From a checkpoint of a small mixture-of-experts model trained on Wikipedia: 7300 steps.
Below are experts of layer 4 (counted from 0) of a mixture-of-experts language model. Rows are named router (the router's row for the expert), up (a neuron's input weights, with its number) and show model dimensions 320-351. Each number is 128 + 24 x the weight over its row's rms, rounded and kept within 0 to 255. Numbers have three digits each.
After each expert's rows: "gets" lists some tokens that make up at least twice as much of what it gets as of all text. This comes from a sample of Wikipedia text that the model never trained on. Tokens count by the router's weight.

# expert 11
router:100154142101156123101126152155133147156112116120151155103150161112101154158107105151156159110151
up0:134120100099090137083112142109159132147106113115091151150157115112167112094129157127137158138127
up1:122147141165100103077105154220087118111144118120132097089139147152154120123122138130084139136112
up2:165162152128104134148092074108163123104140110084128135132130105096125126109136130167096129123130
up3:158119102135113143135137129113135105116124137156107110142148147145133108108101132122146121152184
up4:133100100104151144105141122095158117149139099098102084132161144137118107147159095135164124137128
up5:113146146123137126151150113102116073129078087141112126099147141166166123102130102118139070144131
up6:127114120123121150190109106153080137122114158126141122090160113106155127106117101165120107150134
up7:129067121142130130137108109156093149109104130110122137122137137172126123132145149109139103155125
up8:139127136157113139137113109148120137115105167113116110158137115188090123140088150148126111154123
up9:147091088081101083145106164154138112109177146114118139141142102145124079122119164133132128157096
up10:108131139115095103120127133176153130122144151130134113150122108162127145123131127121129139140098
up11:101161161126117123154107126155061145136088136144135144094169119103133118083127148134122087091144
up12:131101140189115137167140087093151104179158150126201154089123110130151083135141138111104106111131
up13:127109104112124114091143125122166159099127130082117146118149144119172182117160136142142082156099
up14:105114120161162130158104149109085143141148105105133133120131140124118142111120175138099152139103
up15:129133172139074112164125109127190148148112115115135112115148137144138102116154100148093138129059
gets: " the", ",", " The", "-", " in", "\n"

# expert 4
router:102156156099155110101105159148132156157113137123159152106152160109102148154107102151153158109151
up0:162116091128119123101093093151107126088113127125108089112125144152099123143165128181139156107161
up1:131106117095127135171130101125125146111104160136146132118107108171142123161123136112133111104120
up2:112104102095090110157176135142146129089165125124137134155138097139138096129154128124059107137139
up3:104097148148090127123162115144143136092121137132166091131095129124149120145117121167138100192112
up4:135130086118108121149152118115117110108130108114129107131135119145113144121125118117137092170079
up5:100107146192099135137152132144143154118107118138122145119154128155157140178165121148099137116139
up6:116156125174141120197088150105130110158138150121133150154141123113133142122151136064128115115106
up7:123155106113131158135152163143140126130073151134124090124096120115144158118113107115113077120118
up8:111166137112135154191157108108124134090140170076125169094088116103152105150167111174146121130110
up9:136119142144093121150119100081182150095136161142104151117163119133146131139136120143106101168141
up10:111154123176116160115130141152127097106133164141130135113101091093178085115133160112166116110123
up11:185119112101110130152102117108134097099136147100107159107156094099146140154160158134084082101079
up12:156106148132103125157131100140168094094134161131135069160108129141118142134138109155130072145154
up13:138110137127106141108159146138168138169144127152139085107171117137145116092094142063080127120127
up14:141156163164116130144086098114148141115122091117136088143071111141143144150164189154110147144121
up15:135113095143101127129111165094066123108115181124122141134129155131123165087128119117145121139088
gets: ",", " ", ".", " |", " the", " in"

# expert 3
router:105157154102152117101104154147131156156112134120155151106152151113101154155106106153153152107151
up0:122142145130062149149105109108120058109129141131151119129097136126131162137128165092140148118108
up1:138107121132181139122109086106139093129096144113146101136124128141099117131153107150182110134096
up2:155105100157105087146141101119101129109157107143092096135107120127160118102142140103123093136102
up3:158088102124132102161130074126144160117108160152137132097117105150140122118150150097153106207113
up4:107113118159120118134122120118119131124112113120126110118091155131126146148118168143070121085131
up5:108084126128132147150130104137132116084144143127095139165126073110188139159088164127134131154146
up6:113164100098097105165150130178112092103154152143103107089113104071150108164082135106099140163132
up7:122072093166091111160164099139152136099131096139119146153156112159112127135129121123128122110093
up8:181121135134149123164130114117181075136137107157090121136173117135164102132122103118128111110110
up9:097071128139099164178091125097076116075144088107112166148123146119128131105155154124103162085138
up10:163102139136118092164161115124114105084103075167166118134112103106177125150162150126155067161122
up11:172107161157134098112124104125123103085161103124126126142104113102158126113095108114109154146118
up12:136118163129130125095117103129161125133129161133146164122149137129123124124164153144107120159106
up13:133122146126085114147130124110086118154137139160092123147131106129135123103136143104167116168158
up14:111099134102104132186128146061136145090123153136132091133094103114163122142147100138121109162141
up15:194136117152129081134143101129137115149138139156138163161145107110117137146151101111096161115111
gets: " ", " |", ".", ",", "-", " in"

# expert 19
router:103155154103152123101106153150124155153112126116156154104151157103105154151104103154153152106152
up0:113133106149148105151139095100112132101119150139126114125114123141131135127156123155119117114142
up1:137119111179119080140139112133125145150138128110082167146147121127121080110141118114123124130096
up2:109127131161082134132105141105121133100152119146149122165154104142122089113090131108158089134147
up3:176099144148140153164117087164102105136123130151106112117096085156125104129129118139117153132101
up4:132091132126097129118144073108120105136127135106120119156111116110093110108160132115119146134113
up5:117123123133084117156143101138161130110109109135131140146111097099123145134134105153146091157162
up6:142132066140158153144131105126135096127158086097101119136132126126141130086144144106151113135113
up7:151093099090144100122119131148092121167158152167142062164150110162083091135064113125141120174139
up8:196100127142100089114126108077163144104151135104083133094109104146091146143163157126067121159103
up9:144137108161171098122116118126154090110144133139067158134140094122157126160125150125113074163066
up10:106102143133143146122146141077100131106117138108102171142148110110136139140128139139088103121150
up11:123098102166142113126115129120147138076157099082141141133097144120169124101162133091091091091134
up12:136086105169108124123141125103130151135133103039107116146128133142114096108144116120118119176116
up13:130125123127131088157135094120121129132181148106124133152115111132166123177128147119118167142134
up14:122105151155133173135133117076118123109124128094113109141118120132143125146136152119111071106117
up15:145122126158094140130142140171181116122139121115079148111149141097085117114107193115140104135125
gets: "1", "0", " and", "\n", " to", "9"

# expert 5
router:104153152099155116106099157149135155157116141120158150108154156108100149156103101154153157108154
up0:143114114123115137151135103101164106075121132124105157164100089141149110131164158092108110154117
up1:137098112139103123135164100135126105099113162093145132160123124146124115127141169144136107179102
up2:151128088123094112136146102147155130137156105183100147118175109144137110138109119143162122126102
up3:128138133126146131171092135168089177138136133132091096125113138140135105122140146136153140162157
up4:126122117098052139114153073117102097107105150112161147166122135138179087128134103071179108101126
up5:134140104110147121106153121141133134136062146140119126098101144175132124124123176099135114171126
up6:169111135104156161164128125134125084134164139132133155145134172149123172118173110154110064120139
up7:169098118160091130104120112135127181119167172122140164079141114109151121136098125131141125166128
up8:132112102130112134112125132116093101159108143174117131127107174089112098134164144098131114124078
up9:103111137137151143128139116123160132112156121110108155172112134148097135114189161128119142100121
up10:118093124152122156152113142117150159117116087098126139094133081138124143147137121097098079144096
up11:096083102149120103130136140138117115127158100143121117119118076130143154112143112097069093105150
up12:138102120125121125065138134134122117131130107117108147109136136100077117114145098121144128137102
up13:133137116114110105115124156120174086091127152116112081138126131094081149109133151108103076088090
up14:111175169092126131163136113189147121111160132110087153124146129129132127137173181118153151111077
up15:143158111146115140131167081108117143094116154099141155150138165138149097082104188119122136171107
gets: " the", ",", ".", " |", " ", " in"

# expert 9
router:099153148106154121102110156149127154154113131125155157105152151101099152154107105152154158098152
up0:138126129141100136145109123104151138108128139122109107162119097158121148159106174103093120130150
up1:134079133158095123161148098128114140098116145121115122154114092150152077107124143111103081149119
up2:132098125165100097131148062114163092117112139135104131115153096128148123135123117127115109137132
up3:123140090112096124149161119103078093113164144173132086152102103128150125123139115144111151109084
up4:064147153132143130133154121135174091129115126096099104195123103154133094122166122099114147099118
up5:160146087164106091112121152143140101088108140116136112109105124145096085107138151144103097135165
up6:181147108151077121139127140105124128168182100125126109113112144175137113130128097150156115153161
up7:107105183155160147147161130124135123126117143120132116100142131130161129099131175121118118148139
up8:143102091152118141160120132089133112100107102113126147118097117144125139121135155163101103162149
up9:133135097090156137123122085127163115099125127092114096164119160155158108123152129123120112130120
up10:180140100136164151194135119141151127089111140102113101181102130160115109117121144108115112113130
up11:113104127161121124135114143114140118139093095161104158097070136141133145084160188136130116161116
up12:141129139161109152099101098128128158112121144129164098149124145193069117135134125134146104171128
up13:113121123107124177149154111138127109077099133140135120131110106114170077101113122119116099146116
up14:122118128155098138173106130118113166107119173105115177101119122140097105113148108138142091141126
up15:147130134125098139163117126137111184106116152140132179122136157155105112099146128132081109117134
gets: " the", ",", ".\n\n", ".", " was", " ("

# expert 20
router:104151158103153125100108157155128150151116125116152155103150154102103154150109100154151154101155
up0:143121138154124152144122115108144141091100152143136104124105109125157123120079115160090122122138
up1:148099122152098125147125097091112117079171100124109127160113091122154113105131134092097114152132
up2:153099102129111093094113112108090134131160177137132152147124156154126163078169125130124130120113
up3:142156122132095147138156123136112134150146112134101089130098114117171095100126081094162120115153
up4:152117141149127131147098115119134141117133163137098166110163147147155121131107145074098138093156
up5:131121088131120123103121123133138125115120109123118125150120077135157148113182128124158122115106
up6:130100137121134175122129095091110136134112124117066139196065158162161112105160120105139094129128
up7:113121083126117108122157131161119155134138102122085142104151123184143163122172142115138096094080
up8:113102076149141115113141109104110145090152147099109136107096143150148123133127197099157099137127
up9:093152138129122096153144107118159147152109129083091076147088138126104136142142067138074101178110
up10:127117135143117120153147096103159112125130116149134119097132113112145124142103088109131139094120
up11:131113116167109120159169087113128138111133137134141138141120073116167132110139145105107099155130
up12:147125109129089108151161105104138144104110110142134121134096080125164110097142135104127093128091
up13:131132109157143145138119099120120128081160108086104125125099107175103104118140162099137125137113
up14:121082103101112163127123113107130111168153141123089151133123102133128146174151116110134112146125
up15:144104103136112132164126121113133144128125110101138145137136130118125124117144154127123129182129
gets: " and", "1", "3", "2", "4", " to"

# expert 23
router:102152150105157119104098164148139159152112110113153153102150159108100154150106102151151154109151
up0:130132150076137108160110082133125092099119098119127123128101119114124138110173108114134126124111
up1:124105109128098178121136123114134138131138174164137085125168091134130105097143144094100105160107
up2:144065127122126104119142094114107105083108121138120099109113131128147099112166098076122125156175
up3:144158156184139118084135071095119153154132141090145093129109109076150121149153122132133122154130
up4:122092121131131096165092143128165107130163083136118139132056096133184145128115149123102100154123
up5:115113087136141184137206105153132121106116124087133158127132079115105121118150112089189118127170
up6:164121099170133104144093136083135147130133141149128119125079096144127115146140164133120104160116
up7:134120086101137102102085147142098159137119124147119079138156128123196112116161095125126081082121
up8:135108144123124135127162086148115113122131170110093096123155119159166096151159124114103100114139
up9:160183123173110147161110119135102128108138106147101159107082124182122104158116164136121094140112
up10:080066112147070133106135144145085129125146127139113145108146093201136113095115107114147160151144
up11:130100131146132130114131111121161122120152130130112145143130100133126134082178137088129110153115
up12:147143129170120126117147160168120106102146160126159134137161120142144163147147128113131126142079
up13:141093125161135141167159121133146095122111105115121162169150108157112116130138109123082121096128
up14:127124146131070094096125086145124126142132117096085142149081108129158145123109120157111120140137
up15:108122131155136128149123129124116150091138122084141091098156073135141126089147135100090146122118
gets: " on", " of", " a", " for", "2", " to"

# expert 13
router:103149151100156123101115158153119146151117134117159146106152160112103152156109099152152154108156
up0:134114123126137120139141132174105088102155099116130117128109094138163090122130131127166111146152
up1:130135136166146121155169096159120166150134120141155139132136108073151101115130168114099099122089
up2:132108120090116184138111114118081100078095148152079117140102155141150123122109118161131154136100
up3:098135127073138089152096176133127125105092110144113124143101144121137100096190118140128118149136
up4:103120154119101146129125113138097138117145148116145153135142144147165085105143116117121133147122
up5:106134091177115134130143135154140120101161160132147141174085141140151128096166185148128113082101
up6:136131161128146108170146120184123146142197097165165078145137134103119158183119148151107147128083
up7:133167121154131114165132113129149088122151103131103101125106122101129190133134135110141083133117
up8:151135084106101151155099125134131099118089170136134142135112124150118098140154181094144117093094
up9:091110102139128152159124093127160088117094154124138053155107091142123119135137133128094096154133
up10:117115132140119127144101095111103110098147114123115136134102134108108128167152108102117107122106
up11:134123121170148095165143105142153129106188155189125109158112143103131141115176130119133154087118
up12:111122122122118091127117113104102121124098117111119130189073089166139168120092112131100123164150
up13:137104094092115094154102131137110125106182145126145114151139102164100160143148169114131128140128
up14:146074118126089089162115084134110114152151143118123153150122106143103115055140174099106127141118
up15:107132123158098153132087151142134119122086141144132134132128141152110114135137131126130055150108
gets: ",", " in", " the", " to", ".", ")"

# expert 7
router:102153151104152122097102151145127158152107136120152155106154160106105154152106099146153159102151
up0:146103110141092125143140082132082118095119115156091119160116092125151124127158115114100104145083
up1:151077114140126171165154149125139156130107098124109131132087094175111112141133153123123161138167
up2:119077094139099145139086135165116166134124119140100133083167151152135100122120122124100144100122
up3:123144138130113159170120112119112122130156119135118140148124090146169118099162147152132088126132
up4:134085092163125155118124113110076137091125136132112108170124136159162133109097166094080107148085
up5:117086121137166157135099106131109116116141119104111117157137093124140105106123135141100113147133
up6:089130149177137114134124107079113127118150126133111149130102098132113124126152116113127137130132
up7:133102086110161142109139108150157147151152146101077112122186105095165117110152137156096110144075
up8:128116157157142109131098103090167122139102141122096140119117112086136132161143116118142162168121
up9:158112135119146137125116100145110066116096165134083163129123118123123100142110161110116141139115
up10:130098096115110095152158126156091119097130131120057138167106110133106092118137138107142109106151
up11:130153110112115125167158111150103146148156163119133103140115129162166108102116110130114133144094
up12:135127137153106101158183099119160142107114137095073164165095111110165144134136129130110113125113
up13:129100139078151163103117111134151130103137092092115127176123118121131123127141148127133093128116
up14:111105146123097167098160152143140107107108105181129118149118165137125106085138122133137139098142
up15:121157085148111089150105127154094107134130102095151119129113128137129157130213095164099115128094
gets: " ", " (", ".\n\n", " |\n", ".", "\n"

# expert 22
router:102154155102156122100100158151128150154113118115152151106151159104103152150106104149152157097153
up0:121135128116089144113141141138130124146062115145125147113157099096155117132143134128181075131126
up1:142097136107087131070073090165141100105167158124118105144129156136183135097149145132124112143129
up2:131141103119072136170160173138103100104109141152130134116112128132154101137153126104108122122142
up3:098144119108074129159083136119172093094121173129107136147166089161133129095203135130082096117118
up4:152140141148106127131100095100111146100151102108127104133151059141134119106151151092120128167110
up5:135122113137112097156155148126136101126116183094123094118120121111150121171147127147097120100108
up6:149152134135126121132115137146090115108108090143110149152147138120137134125105160082110128104113
up7:154109124149114158098143152121150130098128136146116161128153097129104164148141150133162115135105
up8:126150099134137152133154097164118102124142141110138097142101107084098114090165088108127127152093
up9:154120120108094174136135149150122112111184146146130130173130146166105098135117187076093104080122
up10:130123130135107165150137112096141151123152105090129158124163148122133129133118130148110142135105
up11:132113083129127141123124122136143165127089148161106101174121143165111130103138180113108098129142
up12:144125112154104161128136135105119096113168128123137121107107145133169108094161085131145106141087
up13:149164107167092141158100140128151103123129141097134126129134107130124113126129127131141115144113
up14:109137152167096130134133110110110121133109086078133111122180151164138140113154130103091107154113
up15:136122126128122145134108146123133125134138136087143097148124113147139089096092113095190110100129
gets: " a", " and", " on", " \"", "\"", "The"

# expert 21
router:100156155104153123101105156153126157153112109115150149101152160103102156152102102153148156104156
up0:141091114176119176135117093124125115093132111142148110164108146127176121119149159128086078124138
up1:118094132157045143136150137112148097132133163147098102113103081180159106134158119129093063119138
up2:166120121189138142138111140117109119102142135156116135152099119175156129126093136138156089161130
up3:145112118170170187148112087121090129100091139136106121161093108103130132145157122122110092137110
up4:115114156152092163168121130121113160085137168153127146167126128167151138122090104092087116118152
up5:113132114111176102111162118128086181136085141138083088105114121139133074092104132118170152140077
up6:110160119145135131126120095096146096137124098097117147153161095117144126092129100090097123084125
up7:119152146133082140165110115122143126082117123116136115101118133127137151142131136094081108154139
up8:091125144148132112129136113122136186086172101104147162091089117121133112126123126115140117142123
up9:162100146123163164186146080124118157105134132122084108150100110136126144111144124108166123118129
up10:117128103133132101119181125099109143116107108152172169139178107090108111143163147097138110129113
up11:110114104175092152157124125126109107103102153144102113163133131116147133088111115117085079110110
up12:117142089123136166149119109164123153120159144132101146126129085155173111143154185123121111122089
up13:109106132145112142167123131153171159093132098066099130107138118124141089101153124129093130138151
up14:158094093164104128096086112145099119103108116140137174112158135139168133163186167144126112111105
up15:185132131154112069129138074138100125124134101138129124151146066153156100083131110142130126153120
gets: " and", " a", " of", " to", "%", " on"

# expert 1
router:101154151102158124098108154150120157156110113124154148103152160106100151150105102147154154107151
up0:161125125143126136162111156091147128122134113148132121140146175161115118119129135171100110146128
up1:152141126091120134144109144145152107108121120126137091163145125126134111170132153131118094122117
up2:119071133126106141141107129117160145118094119061120107141095125092136118108180174124107076137137
up3:160103142164175141176133109112113149090140135117120126180124134106169143080100121104107116130114
up4:177149120085147123138148139102133111126150131130150128109108127130146122135118119137143120152132
up5:155097114165076109141086066109128127113155148151119136137155117119173103128119128125117114131138
up6:096077152157131138122167103129166129086119132142135099163108124128145116157124123137117090117128
up7:128101142114168145108140131139126112141160062107134085073123133129163045114146116089165107122125
up8:130122107132144134157125080192166109106142117151131092152109143150149097127134133117125113135093
up9:171100119153114128172113072090137089075125095124165162121117149174161114125160148107161111131083
up10:189135114163087200157121102169104155133169097140122116125139090167158105124116139133148126124115
up11:152120124173111140122105099125146120120161155122112158095146079119118124129125128190133115146117
up12:153129138174154133158170099086111107127114159143137134139131137130127163099173147154113175151110
up13:165108113168109136164147086091140116091111113138116111177098129124165084120147121131129104086105
up14:089129151113102149098097167130138161132127140121176119170123144094130111128149099103165093130137
up15:135109149159134175125144135098144085120129100136130139098144079125113144164151112123123137089140
gets: " |", " ", "|", ".", "-", ":"

# expert 12
router:101155149107153122101109156150124153152109113116153157104150155106103158153105103146158157104153
up0:105099118096135134140143147144117095123142130108116125103150098133136113141105142087115138104123
up1:081106115139136154107151134121117142127163125117125136083118121118141126112119154150112094119083
up2:120094150154079038114114105108132137118135143092096144134123109141149130138138145145115108142110
up3:120086163134147147137122137148126090146135137106106141179120106106132101130159132155082134128097
up4:133111123138157139154135105127130110126142128130183135132128066092152144101138115152091094151097
up5:124093105156154151175101113139109141083157145104096151160140066132122141116116113115121120173118
up6:162137160091079130159121148130116104128085115169139127195146152117138154143156120091117122106151
up7:166144135155158129133116108153145147077148167145162114140106145111149119092165134107119111129149
up8:156094141168139132169159086116139138096144132137121104161133142115109118114144179101118114151105
up9:110097145139098118128095115148127145176123097108090082116133116095137085107135122142120138128140
up10:123137112139137114163107105105114149085124142125172068122145131093126116122122118138103156157116
up11:098104113159091122127112148128159177131120130141122120135113103097113110130148144124132153168132
up12:179124098120123119154121061119160139133135122161169132155121139133156116105138170141113069077135
up13:123129116162125125168131136164077147125145138107109148156114126134127088128150121097135132151089
up14:107145123141138105115076153130116129110186155136111135151122128141151107140154135149123116115122
up15:136118114161132147124079079089170124100120158121138092093136123152128113123155141141120115130167
gets: " the", " in", ",", " and", " The", " was"

# expert 0
router:099153152105158124101109152152125152156109116118158150105152151107102154155105104153154159103156
up0:149110132135128112122138129145123142074126110130158143188125098105137154157134147105102104070159
up1:156112126140112105163162094075137128110141122163101147136134094139141071132106130130134084121113
up2:124132129119102107111136085158133107151147166148134146162139093151152099110094155150101116112122
up3:126113080123102110129116087140171107118168087125134171157142110092113114128132145154153121151115
up4:143118127142101089141132106155092122115157168157136117167115103132090098116198127137119125113106
up5:149153089134108131112133119139129129108132111134093128124133137101117127124121119142133135168094
up6:143090148150143107137155122130128134127162144119124129120095107117121100145138153081093121128092
up7:119114114132124135153132137109110165078150109139094125144088135144167095147117167103126104109125
up8:129139086130113127145136046107082158116117122107106128166165093111161112134151135139135074141086
up9:145106119120130117141107143128101130100159110096073113132106128119124126131084130130114074104099
up10:167109144164099146149127096107125158109168101111155111118150105116155111112144135150117095143084
up11:120120159152137154111148152105137142121096108104106136148119117101150093123122098113117151148129
up12:151155150146090129136117155101129107107169144113098178119135075131155094093112115133146115097116
up13:158094138147123094116105113125136167130115083163104097138104135067191079085126139156141110197120
up14:135136143130123143121150124134130105142132083121121076150152139100156102102133153096121092123100
up15:106116131200119092110142110141080138154137134128151153165145095112090096144132150141118076113144
gets: " |", " ", "|", ".", "-", " ("

# expert 2
router:103155150100155124099114161155126150157105117129156160103150156103102146157105108153151155100153
up0:106104134149113123158160096123145141152164134131109151186099098148139112073158165121106103193128
up1:138130081178108152130130122136082115085149126097089131139121134149144107160113170112111122118089
up2:114122118160125140131155142154104078095145124078124123076080103133125086146152102114118136082109
up3:196084165108126098121161101150121099114131164175109129129128102103145131121119185076080112124108
up4:153086093155109096108120140131139083089158113138142080144080142142106109151138168112112091118104
up5:135091139105133086162132074139119112086111123161112104201161114110111138093141157187153128134128
up6:135085116123122129173135109116105172132137122147110102181124041163132145123121150113138125144112
up7:176116113126123165127124140133123126115115124111148122112135105128117115114143120129103110139126
up8:134127168110170178132119107140123075127143118133168144143144109114145113158148112134066100144078
up9:141136115130134144115179140155110126134135166172127119125165102122085120172113167110087130127133
up10:129122127112172164085137132124107100132127125103143111130110107149139130167174120112092121150138
up11:110104116150126117139121113156117111142119143151095165148135080111153146133142161128124052112120
up12:162115135158115141120119117105140154051087107148094111135089174156166094146152124165166111107167
up13:140106112131155126119139110102109136118119131127123143169073113107159140127120169099105112112110
up14:112092165124125126079137095085143111105138113141116139120152150113108111163119114091088100148111
up15:113136135136162127105147095146116088126120158119089153126146116157143091142140135125098117111117
gets: " |", " ", "|", "-", ".", ":"

# expert 10
router:099154148099160124098120157149130150151111112127153150107152165105099149151107103149152156107156
up0:110139075129095147118119082142083126134117143134141110102155132157127105143170087108151082101134
up1:091124132137112116151141143144143142129117152125126145102075124110134107069151116120125156145174
up2:137132129158126113112132155112150134098112118116147123101124144113108129121094146156094107123094
up3:082103180119141168082086106142113102096113136121097156125115139137151140131139108131129096083114
up4:117102125149140156089114168062120126094112114160141143114098132087120113114156089122143098115118
up5:107130103113140143151131148132113091142169114100132133161068130131090098112106133155091111119133
up6:142141149126139132186138131157158104112171068160143140093105098148135126145140073086137134117102
up7:081150105171119129157087126117172108114140124153152166124128169117116141121124101167121119111171
up8:155172163148101135165134132176126115107101089081122149153123129116112141129168193125128162099109
up9:126071140079143118135136162136116143082119151087098133139113104123115164129116112092129126165152
up10:132153131114102119124132148111097107090147150123112127081097102142144142132166131155101132138166
up11:130140084160122159169143129116126098158130159131126135140106135091147138156174122117125120148149
up12:098111092106125167101145117071161136096131098083122119117125146115106086142098165137149111168127
up13:119104090114123134106120071136116165103181141122137131133128141109126148115131122145147110121133
up14:135139125119113113219120127147135097126125138097118147111084132127119094145143106160113095142137
up15:167080134104147116135166117120175137087171132142127147136115126126141180109132128100141074105086
gets: ",", " the", ":", " was", " The", " in"

# expert 8
router:098151150105157122098101155158130153151110112121151154104157159104101152152103103150155157102156
up0:124161115109097146152159106142136110104112138140148074121146097116082124111092136128128121164089
up1:102096115155118113128131099158143114174105091115090148130138122121144086155121175135136111120099
up2:119092126184135106146108116113148151107146157093127106109138125134140161158131177144143155154141
up3:184135130127140157177102111104128152092160137141112146162108118155150096124156171108091093125129
up4:156151100095134122146143111142136128140138125131132171112145132129093141105134101093135140131105
up5:122109165178122102176128110100150150086156144108076136204126122105170128127138148118093110115127
up6:131133168106119135135114155122126138099123110139091145087117121111123127149092170101091148144144
up7:114158119114113153137117130085153063105134164100150124119099140164140124133154134092086097103127
up8:153116130143080105129150127174156117121113075063070142116117091137112125090170111119130130126150
up9:143119161140099139143110099106143128142115087175133126126126143136139131136189122138111114138126
up10:107085134152080145094124105132125123129166099139131115124137157068104118120116136123095134140076
up11:130100148108117112136148138142132079081106132127109114072140115145143110135129132130156139083134
up12:097105153081110120166126097130116076103144101125093131118128109139077189091158132111140106108148
up13:124133107147113160141132106123117110111104115127106100133110111087126140118136135152134082132166
up14:119132138113139107157101068149141101122122143157186118169099109139166097148104099104135116116145
up15:128125134105113134116146076119117091111125081152089121139140166130129152115082123110115087152147
gets: " ", " the", " (", ".\n\n", ",", " |\n"

# expert 6
router:101153150102157121101099156152122153149107130125152151100154161108101154153105099151157159108154
up0:053098119144097115117125125103136079092117106109146177101116090114122136136137127124131124134151
up1:147180139144125137095159123146135105133126133150091114109107120119133103089111138167134132163112
up2:141131135164107104141142122109131131115165158095100132142114090164162130117141116104111116129139
up3:166094138121137120178138135154121173113147138112131127163104178063156176144092161128141069132117
up4:107100140138086126146142144102138135103128118147132154131061137115104122103114139111124099129080
up5:118094105120136145145100110147120146109103153146124101119132082126144126110126184116123116128110
up6:150139114128119113139139120109098123163166088112062101153104131112138105085060101134144092161107
up7:157152111130128099139168118140119109129138105101128116125110143117161116119132140117106070124150
up8:127098122129148141134101121102152133114162174141143103153104133121189151134139127129116143137130
up9:132114133183113138107102144104151140125107163074105157100096132137125142169153162072134093134095
up10:216096126120082090139151077119127177125105135132153110135149128158184103131170096111105099174120
up11:116105095153118108145080120147121151098134143125118086145082127087149139120117129178117093124142
up12:133111118141099148131137087122146147122105107084169133161132096131146093113118136113116072118101
up13:151089111117129149169121129117125158122149168137090100093096108104162113186159115129121131180140
up14:106157151127132121156147128116131113112145164098113163165116132133125146133121156140098116133111
up15:133124070154120150124143081113152121117146137112129113116118094111070092131106131152162108107128
gets: " ", " the", " (", " |", " |\n", "."

# expert 18
router:100153156101159122101108155147124153153109117123156147104153158110100153153104104151153153106151
up0:180158125103083173158124117126122125095126129116086154135146103153139129103120146123094104119137
up1:146108141158130124155128126160106143103166138121115125136097072137147147138133144132136094147102
up2:088103143120110126114127110104140138139140120121142098168117154133108084091156092132132133174133
up3:109123107161186149174119095136117142136100162139103091139119137118165129107086112116120116121141
up4:114092144125119113106127143172137140125129118129137100151094123106164140105105102126100123125114
up5:153089114168146162150135125158105140064132155148069080186135119141134122079124136146148082136145
up6:090123108140113153156167100100145081103142139131099114112128110133137143110133115155136115136105
up7:100084112117127131145122105109123086106123120112150074087109116132158100141114133116150104149122
up8:144108159152155166138136125164150125120142135109133142176127112114164139119142103139118132149120
up9:165101140153100108153125115131099079130162135119068147169126102086120130117112113112129102130125
up10:125137134138152107128133132124131105114113161081118103146137128182122127094107146161127109107093
up11:120106128129136127130127101094110154158118099090081088121119090139132067114153125176164096138146
up12:118107103149115111146125133134099141125120132080099111112107104115126142148101153071143126131105
up13:128104121157100114138110111086125160101132143154097099108115128139171083105175127140127107155092
up14:141162129118104146140122123095139084086143143103097102121102092130189117103156143099115113093110
up15:155172104137112083142137103104117132120140118109192136141079059120120139110137134139118126112100
gets: " of", " to", "3", "4", "2", "1"